Below are experts of layer 2 (counted from 0) of a mixture-of-experts language model. Rows are named router (the router's row for the expert), gate (a neuron's input weights, with its number), up (a neuron's input weights, with its number), down (a neuron's output weights, with its number) and show model dimensions 320-479. Each number is 128 + 24 x the weight over its row's rms, rounded and kept within 0 to 255. Numbers have three digits each.
After each expert's rows: a language model's description of what the expert responds to. This comes from a sample of Wikipedia text that the model never trained on.

# expert 6
router:136122119127129102183128126132180088131156137085153121095173129130122140159125124144129104125157128127153128130106122113130143115128106113080118135122132112151109090131119143121152148143126161094144138120130129155116126181154164127115096119145128128119136115095123127129101102112102119154138130125118138162124115116107122114164116154145160138099147109103120112123124139059102142139155153129161132141155113141154148147125136173157113160147139144103153131113089118162132131110152103
gate0:106138150146145141095150148107148133133137140118133118145143097092143113116139144133153121141147129128131121171140126151151113134092147146136146160152085074115123091101135147134132089118144146155133117181157161094124149130117127140086128130125087114121089121137100111127152096164158162161139149103131109109117125165165112149111137143138141124132164164159126208137136131081150118123128154170115126142131115118120179105119111088143133116097148148117129140155145120149102109113114125
up0:130133153121122136113129144121140113069155152162110126160118108113088142125118097132105167154117094124119147125173105134118093125125155170129128147130129114074132140097152123109091162116132126106112126148168125095137107103133106126098092167124106093170110128126117111109135120140106133128177142146120128145161142083138068115150114128129117106168168121095144161165102156162116125190078159137115101130148171125128141153088126140192154106143101127142137087115119117153131116108098137
down0:086122133141100157127102136104171166124146098114142107122120091119142119126088136151130126118123100166115146105141152194157148135095113124135115096158132090154137142121126115129100120107125087141149130141095080111096146122116123132099105093122130108099099148140147122107148102150150155123140108114127120130119137065127102146121113133124166093169161145135114145169141152170095090105102108140111066128144176122137149132120123142135178193103132145167115144090153145154125135157103107
gate1:122131138137107116164124166098152132103098184145138158128130132114134108126126110147040148100169112153161150129146112156098149123143146130139103090132098192100083139098114120120128156131051134081188174158138140112110101125104140097159081123133154124161173147135101113134137156120110150150150131149140124094096137150100124160120124109141126125178145140110136117129109159129107161112122169109115063150092173141096095120140131175119123149170101118191135160133092156126111104120131089
up1:131143100095161144124115161104120158084170095153154134099143102126132107134127152137104133100160092123117123115128113129118110148131088141160130125129079087092135113159131176123129108121108136089122130149153130165132153095118090088103126129123096116123153106129128102116140130100116098134183140139135147130106112075136133132120152102153107122104143144136121159128126116122130107105173100133108079162085131089155108123098185164131108130086101115129104134131131128156164099116115131
down1:123134145128129098119126102099111129184111133102091129125097141178142120128134087141100132098133082103163170116146099158138123088122146146121069135043126166121137107127117140107149152129119170128129141127112133104082169091134175119127119157131154147081144124132126112145150118088131101154110139118145125134158114126087135164096105117123098094125141124135103114104118129161136138097116150084129128117142141123167128110132150098075140132158110153144110149170121159146114128140145165
gate2:115192177156153101162135136115107094097100138136145146123152146131116136111165088083136107114100122141130107152124097102128130169101130112143062109147120132082125088139116123149126127117118097149118117113120132145161130137156162118124154157157079118138114122134126086112129138095108102107112139122149166142149109168161149123131096130175112131140139073115141090164102115138132120118118136081086127144115169120142130125108139125155117111141135113126131156092119115100136134097142112
up2:130151127132144151140173141112126144117124137059128119134079173138142094148096137130129093135074095097111164119148099120105153115126115115071135160097146134124111129144158133111115153154062116149088135177125102122157117128094117128126120124115135156136120131127093133120131126113127142140109142158101144155147170152125127117126130084150135100126137070129096145111092142125136133138110089133125157147155141176116125125139120091103077121126112146107129159118142094103127125125157108
down2:137141106091091174072143140139164129097144199093108106130133119091155149119157104173094092167110119103154096129140117139129167125146154124138107174112153155155113147085156099116107121126116069122146153197140147128168195135112166130138105137147160122138135147153155104135127101134164202137091147135102155115134102114154109143175153130137164153111107105112117195114140168101135113134140104073109137083118094160144121100129135103072101093125166107113100089111083082152150134140098134
What it handles: Starts of lines and quotes

# expert 12
router:137164100150125119170167126156145105138106087111105120107144137154109117138133154114119111112136154091138127124138120120094125120160138103169121130090187122142121171127101113151082085193116173101105145148135121131184090137122148117112131073144155138130134136118145153113141092106103180141107094136158154139136153182104123144137132072103124152157112090118123153139151125129107153113132105168144102191146135083167164177107158118149144116103135114106145105142139139151142154096106160
gate0:203098096125127130134095126125160145133148130130151138122119156147137092136092141140070167114149137124147099136085091122163128129105165135134105147145146158117130166139145144143131164145092160081144178144140120109099138163102098093155116160103099068113136153152156124142121103102124113110153132138141151150115132117126138132170086123070103137115094110145190144111127099166144105137100097154141094153153134151176135144130155121173123171099141127123172166167123096135097139143136086
up0:131094133139153147112152166163169132155135109128101108128120128123136130120126118185112110130128115182135157115074110102136142142140136109113076106112161131111147140075176107127123130143115150103166140144066176143126127157142073132175136133148147141117084154131130130153149105125106132156121153121137107126161141116128142097140128135134141138124108192121136173077082121118152140143135116138156102137141147146143141121120126157133173116119154150139116119160128135115165103061102104
down0:101112151116146132102132123136173111129119125187138154122120121149162113132134148144151165127119129165111115142101118118134133135080147174114158122128132152100184173133138125110110144168138131156090155160098139131135142091081091098127092128094135103127199142083139091153163123149106160116133117094098155114119138139099136128123123106124151134160162130097157169072108098115106118128156148142130143122127120123132116126101144148132167151128114120151103102100134123088154076101141106
gate1:085131110079101133089091093119144121109169114163151127135142154156131126143124106145104112129134161150131158139092086124110114113155168111143154111103110072127125119118133113141136126054141145122167100104145089110113086112113164117105145127127135138180117128089147141126135102123163165126160084164128139153138141146130121103117098088108116131115158114127159156130099122129111133137097133129149100128125112101164114129102138102109134099109153128167112127130113127154153106136100108
up1:157107174141115126107133085132100114147177155168096149106075116102121070076173113142112141100137140136123124115193150137153134132103153152133140118151128153079126153154118164113112145134100117118107140117149128157125097135121148129136144154161121134139211119082150184157169146114122123122166127086121125111163105153136139161102138127125123154127129141099104164118106085114142136140106161084139144159135140105124072107128128154112135119138125119095125101074150138117113131070111144
down1:122103104129123165140116075174148146115144147132086134141135070121127137119111100089113123125163136092139163099156108139131158147098136157149087076139129198172132111145141119071145113093130119117097106132142141106123130137096091168098110144127100171172109107117126121115101131157160134136105147125154176106145149164111100113120144124163124126113117125126104079135130117142115145100140162137137149073130121129106124083100145132121073141162138084174144128099116145161133120147114159
gate2:080100165124112078125154151110137136130185126085126099152141151156127100099112185140122115126164129153140132152135151149122143113099129130113122110121193165123099128162124085159106153092104155121112137137173140121131099110120118113109138158149089150131084101101134114131076113101180132140142124132102118089106113100115140129109137137100155114160143137132106094130138102122128104119127094102137143105172109095116123136095089116129110148127150115101128148131135147146060139131155093
up2:131153137138135154142153140153109107153157129106113130111110116090100095132147142125109087097129104128092109108157128112106103125112066154130082114142152145140164123153142168123125121102136171157180146108142160124137118149102118128086107100099144127123126112128120083159152101144161123135124139068134132172087157119142158090085145127139079127125120100119196141104116106149159101122164103121118135093170083165167164115127159179135116127127101087120111144133144154132099136090137109
down2:113091122156163135172136123170160138145115158097164116119105107106129109165105123140164110183115140147075107151145150132165129171120104144121103054132101121137113149139147131098135117179110103135180127144140137149112138130170118141141123107138183131203148146146080112201122127125117145172138143132109119156124102123129116166091112170139089112139106119132073102110122123154127117096120118116106129117135108092081111121143095142143153126130124140121133143112100161140145119126171117
What it handles: Expository verbs and connectives

# expert 1
router:115129141121164195127134098117120109109152164100101133114158146101156095146178139132113141141126141121114133144119180145112115106169110123134108107109161137081124118100137091123166202141100100097167120106120108137129150143125110142158150084111104129100147131152126111154152110133125083162096169111133167098134109111170116148141118098154084150110123188116132139099115131126147088143103169120146133150147119089151106041123125137117153122101117130123132102172149092113131112125160110
gate0:117105143157115112115129142146093122072187142124100132129117107108155114133148103100140114133124124115149081145094147117114059067105126126111089072118170139110146125130131143122132130160096100090154133115123101098155176104118133102121138129147136120165190139115097114130107126156088114121121108120133095124092149093149132100092118134129080116111100132140107115104074126125127084129140132156128093119140105165153129106108153124118131118115109119089111156156097133100154152129149148
up0:104150198112138087175119122127115148117100118090145138130086089158118135151161116095147092108086138082106135164115113079168177119135113135128054162106083106164133165143108139135124160147144106133152146132145122114153153141112114113128122132158125133131108139121123169145136179101116095155115130145163126123066103117167151131138138119115130116110120111130158114145138125129077158116157107128154136159134178104125170138090125094117160109083107138175120123128121123140109161100120140
down0:105099137121138110104117148141096130169128118128107108129129112139160136121141103134146147096109137167079111129157125149111131147107119124083083093122153129143097155142140096117129155119095113125095139125134161135143096111128124124122182185150142111114100140120107105125137152115127134149125139186139133134125092114133156152131149130105085104150155153113104144094156136160131085120135159178123181135105141097143144106100118131096172121129103155093191123117161171166130118091133129
gate1:128120167112134148108102104143076107148121150183167096125162096125132090159130112121121127152120167112134118128139167142154152153147131117158146136101116123120126125150138118123091129157106096113146158073115117100130105137113145105144143161139120143120141098130165137154113154174169129136154145139114118109158153109134105151125108128088101144111104134117092158144140155140089127119142128132134140177135129126195112152131136108160183123128129127118134113143149151143152144134132065
up1:174118093121104145132120127150160105107141127118156119113158157149198123142142110144095114119137139122136112127143087132135085127144103149139096114089112102096127140116168148152162111102126102162143106146126116114093135137135143129122105110131152160097142125147106131121153130100144098096141121135144093126135134125132084090126085171149119149153105126110130097151151142081140136198147150137135136069155076143169124141118099140127130149142097137161131052103094130131102106121099119
down1:138140141158094157146095122148132142142144138131135071100120144136082142105151127125168042110114156145094138125162161063122120141122108129115108120131091090132151082081133148155114162156148079112127129093122091160089133100156119140128095167129112093162071114119132142136093128108102089132115102133118083097140141133104160145101137176123095126130118141078109108082125153129143122104106118134149129113173142081135109178175170131118117128160142114118175138163137118132109111139091094
gate2:133133160123122142133143149119110137113088147098110106149124164122127130126121161131140148144133125129132125130118148140116131120122141115111138140128170144143096170119152093142141119132068123092126109156107123108146126119147171137103132128108153118104156117104145080153155079083108096133113093097149170152134126112154126149121174140108125139111136137184118146122129091114143145115130130112114149107144136143093130124103116159141112116155104117145137146214151123143109124109135105
up2:100125142154138149097101131146139117141133117149153100146123143145114112124136126140107130108100111127111145131146111099106106095127109125109203109126113129122123112136127130117110151120153114147121104165125086086084111112107162106122145083133175168111133167198103136106106182177112122129132138134084123099135115148146125168153114130155138111108123131098120152128125124127127132124142138153135135126114141120161119155132134117116135142105121097148155108099131104127154140125110145
down2:132135182111146146129175101081085142147144109146090091142107148131153125139102167124130107082133082132107128163172156116090130128136121097114110130098139158125143123137099132128156070142149145097110126114136164125093139109084086103137103150101094168125095120114132136093130119117117144153151133156200146154085093149122124093151198165120137105142152128128110111104119102100139117125119112139112080094079110099100148110119082108096154115133188144104100124104131139120147130133068141
What it handles: Arts and role nouns

# expert 3
router:144114131112135139091128107108082132123131129151199130131057128108172082144135115141137114129120107146135137102154119131085134124122138132194122134170103128147181143151171119119119154108132089158104120124161118134120093122098083122139154152198141131126108118153126123106148112105126128073170143109139139126141152123144150110135093084150136115119131156114154141104109132152174158128150140122144141156111140127137116152142125120113142085126128107100136094140142111112139136118135131
gate0:150111107139168108165114131131108148148117144149129116135105153131161111133121111126121157158161144145123137110133119092124146116127167127131157149160129119138133070154126151125135120140084127151064124136124116130072130180156126157087147113155167092139117130136129100133141133150157175156129133110139139160145095173091147118102130149130145144089131128154110156155135104111171120132073105131133156135132165099159146109093186105097133143104112086144158135128094134107129147193095088
up0:124145124120164139115168117112132164102109157105113133130105101076192140134113128114119119110112140143125148138140126099127168089166118116128087148144123145124106143154144115113091153146124094128133115125106149147132120120115138158151092145129096115164173140142149133139134120078169090150143101092105103148099149106119118130120123086130135171145141150129088141120144141127093141114145130140116141097134125103113134133174132114092130097164170154104124122117104120139101131091115116
down0:122115154146087134159121123123132119100161111096170097135091111120127102136130123133161114178101111152180095124080115119129123149155108115103096148106139108125129168166119144130087127069148113098117094157132122134118124142136147133126127169104133169109154100103167143108118135137127127130123123128130123102180099161107133154042140138100158161139140104150106119100068161144125091135173137135141116133127140142128149076111109150146108158142127117141128161154139134135130127127123097
gate1:169155091096143141136154140125125108146119137096097160118113077126120114105171163136170116097168126163146179110167168085129140125095097144120113160146148105142084067112112098176148125125090088103128182145133129101143134124134135125129120119150110055134121119152133135106146122095141167165118113120123162142079099128129091109099076156170103117113130131153119125135102116134119109100111131154120151129084139142156100166158070134127114074133121154087143122101124134173169133111082120
up1:120138153088113099088159131076146141130109158111166115151155111134158123101124124147087150127121144142158106124129151112169106138117129163105155157132128142134167146169133159132147118161128123140108131094114123149093103119128125169112193119131116121077099121144145118109094180152132108172139102081095159141165133157107112129110151101139122110144104130125121135142146121112118162111139105083112200121142119128125163100131128102129114078151135124130095170100097107161142161146147151
down1:083153119141114138156119087105099096149105127108113177162118087095132116131135104135123138160133157146143126077115142079142130141114099157124131127140134109130150152176145131107129107158168144093163140135149118145132153103090156107178146143106104158131113115107149115128150150129121147140110096151116134189192116130109187178161131096120157168129132118107151130142131118127078139125158140149095123095137131194180129141138141110114133139165121052081099141114162131122110142155138142
gate2:136137136128174127150164152122146137097105128128066173106092127120146115131152142133137121121086115135106123205123151132150061140123107068135090137118145094146143111105122130149143119109096137133130099131140111104104128136119114103146141061118140134117107117128097125104144163144074140147143111134130122140107165086101139129177125155112121148099137104118169122165131114115121107153175162140132148129109129079183162130105158126137114125081088119112112110124116138101163146102101153
up2:184140114092128120130091144090170120147118163141166095119127121158117108097109112098121129097128119115134121124077111131106160118100134161127103119126122137121132125131112149145122088097133147089117141132079143126134086150151137129119131121075110150119064110105131109141147093123134101122164107105092111181134103078101113163114111119094098168093123165144123121137094147126123135134090127113160111092143120111107134122120136113156119130140138163115107111167113136160137120111142125
down2:142136123091103142159113146122141069118122155153102117036168082129099090090109096193164093176126115126130152118111154114094095153172122134114113136142141168135075145090164153161141117122140116153138147132145119138137128133111128138112146158132098140145100127108152129146108155159097118100139117105102109139099132089124110146161137134110115115160123129145093122147114149137115128096171132132125139118126079146098117145132107102161119136153144097129110151135096122077139150113136148
What it handles: Name-internal letter pieces

# expert 7
router:142126134126127158067090119118112136110133140157161124160102118104086157109148154133131117130131119165164110124122095106133119113136147123141105136163109143122147095098149126096137119148148140129118122150153151113115147117139116145142157131166099138179111178122110132134114123145120146103126148099141152156146140141155128146137126147149132131153106171139137142075137109081156137114114133105103156171130108127142150148142119092100116100090130129113129139115137085093131129146115130
gate0:114113186153124121147066105143148106101120178138155116171160129106119064113127143105107143152103116132075107158088158170128170097102121174155081170084112126151160141095112112111124121114140172087178134123146132135109138089111123135112168117141069098119136118116135117129110137142135095140127089099140181152109139105139103143107152102125148109143121086142151101124149120111126136101094134149110146107089160112119150112109121149177141154109134150107135161134161094146111155117091119
up0:149154107131079140135155165171103142138070106150130072124160112052133101098080179139143108165102122092113139110147146174104160115135116074096097148183138120121112135136130120143106133152129125116094113124150102126107106176135116130126123128106124142148115153120112146148095106148135169120126125055108118137141106129100117115141142143160147118115121159111133135131121132105109154104148164135108113119109129122158106105160118089052167126129145163125151108151119145143141163141138165
down0:131122125137157175127111117085124136140121139159153130105099117150104132124108151121136150130129133154109088130125101132124147112110138118157112141134143135088155122128136109149157119185126117162135123119167156120162178122128099085119122144139130138113156115140141110119112129152107125136125095131106153151095131088119138125150150115095148129105108090138089120134121155114105120133146184089072119116095141141144151108142139136111119128117126147129194120146146091098097170119140183
gate1:087102140145120171144101077107092125126137166168130133135144145109137151098147126110129158122140130129154153124115101154137089125119119127172118098125193145068120151117134154137138155137150113135120159119130098102149124130121090151133116135134171158143101092144125164084131096103127113142125135123124139144131153104098148138136113111113101114169170155134150113135128101104158154088138128111144123102128105139123155115110129118136089120106140142123127122124112112111134114137129093
up1:171136160117111101115129138092128121147156148148096147146114120118140113118157141151155116121121149161165114098146117148116124147086109114108140102089147101153160091107115166099142175123142114100127119107098160132119099142132177155134139125057126132086129134120111132132150112097123106138096120138134104132127152143126129123124105155120122152128147160170119129132139134146134154122126133153136138145126147097085099088139120102126124096132142137127118128149152113092094149122147121
down1:117148141088113125166162078141137117107145113100149117124133114107153125113101127150094125115118135171149104123122140118117099100171115137127118115097113117171077076091083082143117150141142126169143084154139176153117127144154146137115162115112140164136118122153154136120137121118146096149096103088134102108081124122127129148131089104114155163144097159090121154110098119194127179106110131157124093167122126130138137097159142111170161091116120132079137112117152127127133155111098149
gate2:093174114123120143088105099125148146149157123079121155123149146109116110151141135120153172102126162135079101145155140150140111140153145132110102140113122144145147137111100112131131155158118151128182145106142110106147145126114082137107132105113128085118094096128140135122124137120104076136146103153093119141111139108110151112138148137137122112134140118110087179122148148127111129112114192138122108192132134104120133128097158096121137186107102095145105128096151126083157101120116107
up2:124156099154116146129100124136132175098157125147122134150149112126104149142109096113147162147133148172107083101081145150112131134098143110130173119147099145126178126146129176135169123114140172141091097118119129168114081148110150121112133106127126114141149104125126118126127092104095151125162116121122146165095138148107159133136148105141152120150112158116112123084158160117115142086091130146138098102104139121149123132146116161136158130102134146096126136141158154125142098141128182
down2:148128175182112147094116146132127072124149166070114116103147117147133115125096155129137156102134125095094102110160143125147127134133113117104174149155141129153122113119149131110115090137134161106147107142102098099141112100115123108136118148111110104087124134124117092150146127126065172115152128128138144138140094115134115128097170143132114110141158114162104100143118102125137116085156145079077117192115117148155113148096118135092123108081111056107143120153126118121111133138145107
What it handles: Name-start fragments

# expert 9
router:116102160113119149128135120140092154139089125171160118119070121129111105127133121118137114142145128123099125119142123126122107138129157127156124131165079129153138152116113093127107071138157137141162132166146138127127118102112096110123130167121115154166152132127135144119149125119135150081110114110134104142168157166191129135099158163133158101152078150132123200116171135131168178103094086132087155116104135105106110120117099118139138124162136106134144145109154131127137151119108162
gate0:144110154140130130116126129102073135104143109167117133119119121129143094143084099099124120154135131117115133135144130118112104168128167135128112109141140104126110136157116142085107107141122115085138133130135142122129081135082100095111107159141141141169123123168153133129111106138136129138149108130112125133148172121112133125098121111096127162150122154130122128081136137103164157096103099164146141117148138098088124169133153073146177173120141137131127111115146105137137060151109126
up0:144127153092149122123106129085138093124149137078117141170143106146092103128051135163139099115123106116099144150153125102111174117091081127173126086170134132112145145133085169158090131093089129121135119116153142092107129111173107099145146128099106142096103149142140138105126139098141101115124151168137113115132136138139114134101198139076144148163158184179140154136131132159126121081135133128147119095170138149104104151143133140126130139138122138137120125166131106168156140114073127
down0:136163091131141132150124108099097123166073099141103119076148141149144147162172119123147185117123140130160146110107144101137159083153116152129135103156100151112112113138134165137108123129129127119125155085109103120146100104151109154104128121127125123152072150156151150167135116116145106191137149212130125114148108135148151152130160127168128187165139146120156117142157128097114146147141151154123179078149122103138098159132164105132143113134129166156135148083101087110146133140140088
gate1:106085123124118116140112146115151118143133115102113118115134130179115163152144163143121108098056197104080116155097153107105107127123173123151097170138162146137105126121118161121123121142152136112089161118120145116135120118118136116107095128093160089113157138119110166134127130093118067143123113143139130129128123111179138152104133107106139142107179156154121128124109140160170188143129103145131144088130123131098134124111213104124106122117115095156103117155121166169107116125139157
up1:183121091131105104125107125096092112132153116116120142154097095098105115134096152095125152088142161132108114135143099127112132146122122100110057103152101169121087133107155120166121114165135134106133113120116148133108104156119123146126115133161138081167141091185143156156108127092138108113105134110210132164141098113148149128097145088087130123144161110160119130142161120164151112136112120119116176147102134073169150117150112125151181111108144141134153130124143112131120125153128146
down1:132144117145110124116094122128129105126173112132117167136117177142146176142137108119121158108169125094134125124083145148093125121099107116125088119159094108154164109140102165141145110124113138133112128113135104117148107153122170149134105131155103119102075111112111166154157138111180137174173126136158137155127124110139187147116158135100102090166140120134106152115140176127145137130165127098170154090126151143140164117111156139143133095140122124114138079130143136080154121134112127
gate2:131125134101140141098165155155134134153137131102143117144147138109151133157117146108147125092134129100136147133097101143122116079129128137124124098139171108108133156092129129155143145125121162098144145113160155109081171155141115108142140144121125080113142131117161147137106147165168152122149103176128144101111137118098129129103100138128126137114130197159157140130141100156156137171145115126139139130107135093135147166128106097087098128153130067100144138095133125151072097151156149
up2:095147142165121125133164150119150118141094129132111162149132161127152146171160126148102151156094126124141178093116069107093100147169101130145163115116113145112119135126127138189147108142110154147081122150131146131091158154118160118090084111127168141144106125127124119129098135142124102120097170155108110135185155117090112144107125086086119176135128149113140158072131133103092157127126147128151106151096140127097175082134142114167107111102107131118108152120084140111144121124122128
down2:164156107129137126155129144121111140135149160088131103106126117136110119147153124150141128150171071130106133104088150148144105139073075199115151121125129169138142170137150116111107152128107129102095095106095122115153136135133103132139148125145100131103129167121138112142123137144173106113111126134172119081113198107128081140101097108164149177176115141116124106107119115136114091095165130157172169133185141126163096080162140075236106103088126125127091097109144124178124103107127125
What it handles: Taxonomy conjunctions

# expert 15
router:128112148144142147119101149127129099132126123128143131144102131118124082105105081126121112114138155102118119107097106144156186160133122106105125125138105137111134165186161152130151124118083056141140114134165159128144138121118182137125124166192146131164093096103129111153134079143116117092174132114137131126105148103113160106108139154147150112124116109159150122160142144135169074119130108169073167099107101110129128130129123111122145090138146138101112145108115127124077139145148135
gate0:137139122091127117109107130134110131082109128126147155119132125146080119107101132121143082127122106131127130149109142123092124122115166150108136140105153162126102167118127145137135144131152160158128149136137122133094106150141146108120103123130162132113144069105134071136121119104126141129142094111096129107142101102095129138107159161165161136117141131148127139109131154182174117097143088136093136109147115128105138144123142134117168146149123129129154148102090124155134127105056168
up0:111088097166133173117110126126119125141117164126112117102166151126133139114164117164119107135137111133134145135108111134077114141126106144138136132126114145103122111126129127168122139129164145126134122119115095129131104100161064144139119084156115130157116127128142138149096141118151160180137187122149117118167168140142115103124113122130143152125122159149116107123142111168145147136095095107152197143097155146121153162140125090128104122091114121184149107096137131087114110171171143
down0:102104099147142127163132174134104139109147141176078096107107145150108143130117119152140156103143112131124111127149143137167126132128152113142154088136159130075149086118096151145103114128122128126145101096168094120109150106155138098122142142180090132107106071116131138134128085099130127125116144176119125113142141148189127192120125117124142105146135122115154101109158126132141145163128117128130126173135172140154093121124145094104156130087139159133124079164146148103109126131147139
gate1:138161081169160127155131141133093145139109133119104122122116160138098158174119134099097137102110126129136135157147107154184150075155072143105150072089141128142190129074128127108129103124137160111141092093137111108116073127096133111109113172111140123181123099160157107114119091140152123149096137100100156135133101139136120125086162135125158158115113110141119102104148108100145127119119134142126131103118127125129096115110092138126154101157146174166154067124150145142120152102115086
up1:108128127133143095106112148140087105130113110126136155127154123116099114144151093158160133109066165129137092139105138134081125117116111101096136180147116111143145171124150123091153100128124139124153092105087164148132152102140112127139122150166135130147132155131149133114123162100139175121090109107153133118191114114143123164138107198134147113099150125131098118136116122077139132153126127155122168102064162100080115131102179125175127139128082103112148093135099147176123143128142106
down1:104144166125139147171186130092084116117155140108125090099100173151171113152165146130118114097124128154148128136159132146130091157138108110147140153134103112103122152189127113123126124124112157144135134074128125105107111141153129121121110181131114111119104125166116144163154130140087121150098108131117103105111078165107128153112137120158136118144130138103118155102109152158132140130158105135146082144124150165141138103111140177110124108124133159123068124126147115181064159128101118
gate2:169101114109148156173117129135150128157146117109099138125149138124100148142104104100142169100138121120153151100109112101159098113143112124103127143165123128121138098110127155120110112113102150165130128111109108115101121144125088147107159104144118164145118116142139132104117184094060151099148081144144151135118108170085159121154147108136114143150074126169125156167093118127092096103138113134125201159082141126129120162095124132095131135125112122159088143142141148079114079100127156
up2:091129131136114137152154127097085100084135129130117132152133126163141127120153146141107101157082144080099138163133088136114098121146120179123137113136126101133154144138061175101098125096095128093137148111136164073121139134106172142175089120129073130142119148123153150135114121132111125158143117105152136114151153142117114150089115142096111094116118131091126081119120133143135129155128116081142131135105114147114116047141222116081156132148110158090142124135127124135116120117110109
down2:101101121084126137152111149191141137132121114121110095120152114102105140124135139087116114113148126154135118142125183132112119079136127106128126131150142139147142086104124142155101122104116157105087111151092087106144114171173135167119100133158124105092131094113218153091103161111097154107182145119130108140133149132136161128152084118153128108103115165107179154148207135118123148164149127142118125125114109149109151112101173147144122115117111113148154157138126107117139128114111104
What it handles: Spaces before numbers

# expert 13
router:161140102135128098159139139103163157145121079153123153115117093116097125118075166143153117141127128154120106109168184169114100166100123134127148145128151116152181085113146091123181108115174144127163107105146132167154095123102120149178137139123096094125080107129136096133162189149150125113140135116070134099078118126119120175087134119122091100122110130089106137111125144180171146133177128133105142112128149126119147139114105127095155113168130086128125108123144118142115145127125138
gate0:099132168143143153130142117096118158138127108142156130145190112120099117136130146160111111145161104100109156160110137146170113122142162131137130134095115140123143162124132153161133140142087094145107114141117160122125123111128133166124126138117107090098148130137139155094169155166079101155113144117157116123131145125114139092094134134063086163106111112117136171162140111136131130129106111136134158106141160128113124102138156156179128112142128136131140120116132170137095126095097134
up0:151119110125087114138138128116137122133136094102156141151171143125094131110063136094125132126160143074123108146159138124117131085138121119145111126112118099090055131136129147127110097114084142082129092149157131123171099149133133129122146107134150129118112080156147183120169124142134151119145157139137070148147133128146101115143153163132091104093122147108124145130127118116131125125136180102089131110136162087135125109122139132125148098129128101073155112140083136160138098145116138
down0:157119129098147048124119135127117138075117086071146108095190091117144143122170090111101080141155156101130123159145145074107140110153106165129146147098194123102121169127136156151122180129126155174145115133118132110136115133100170124114133147114127137092131124185126160071138089152142090134133134123099113124107127155154104096159124131154147110112091153130091109103124145103167124162090144146132103081098139136154137130106157129070124111137125111106153085115135146123094108144119136
gate1:093078127110144139123143079130110117149157098150125102127115146073116144112137172111087146106153111132127130150128131130079149133121118121125111139130112145131137104116128139160097115111187089166134115114074139107099156156123134137171121145136098077127116088105116118139159077099148124149151122124150118146121146146116116138151110124162119138130176108136119090152117134125135131094152157068082126161127126100109147152126154144124148107129155128137122132125127157123155092117144126
up1:131120134137143112196128123128130104116131167130102139137126115121149138131118144104132118128109126120104144127148106132121132103116136082137104129130110129136169136149091145126168126102119107115128120134156151140136132139114138093127142124142136165153129161110133097108186117095170130124120098141121091075131165107161079135109120173119144133128127134132123150137136130125111133143156136139115122145112088102106068126115116110112108181103107124173097138134118127120113140108158142
down1:113093098150158164148123134134185101141143113137130095093153145079106130147116133106116116148149124167162119134144097164062134105157087120105133104118145091127128150170099148169104182168108132116130117110165119168104092116121111127143124092128102138143110136102123130126118118127108161135110159130143120108101087116136173145108112133094092162158098106102140099129139125102108114114165088170152111095120125182066065087107129111076149118164113134118141098114088141145128133127127124
gate2:120145134106175133113136159179099144130146117118108121113103135149106069149107166128113108092144112119163152146138128174111096122128127113111136119131146153149084120159151142135174105147132133178103134121117147116127122121134154130131142122129150124136146161099130135132104107104167123157126096156084132075114103124111111122093134124140136136115107143142108119159111132115129137147158084130123132135101157110112131146139108156136135110127141167127106086123127097144120185117145089
up2:128086130133129153124177106117153121155138101120098125104121096133161131171137088154087052143163117135143148091108151145131161117120142152157099125135110142136156135120143117135143113117126131108110110103124083110119160139143136137184119172156103123132128154161130146112152112105135129073158136115107101138109101113108177135111130135143165142149116134091135143155121099146129078112102146113113102125107165140091104165131148090141086108093092090128138136153102121118124114092147145
down2:091132094181146159124130109112137110155136098151147164120140129105135136102126114123139138116141110163130098133134154155106125174143131131160115128100107171136121142135130117149145109162134122130141179164114152114156094135106142078099156180162139140097143162131154122169136104166115136126142121137146133108091144100148112174085162146141081172126153116158121101111176169144134080155131102115156161157103150107104151153129108139128149146129136140115128143111098177106113174100155161
What it handles: Infobox fields and numbers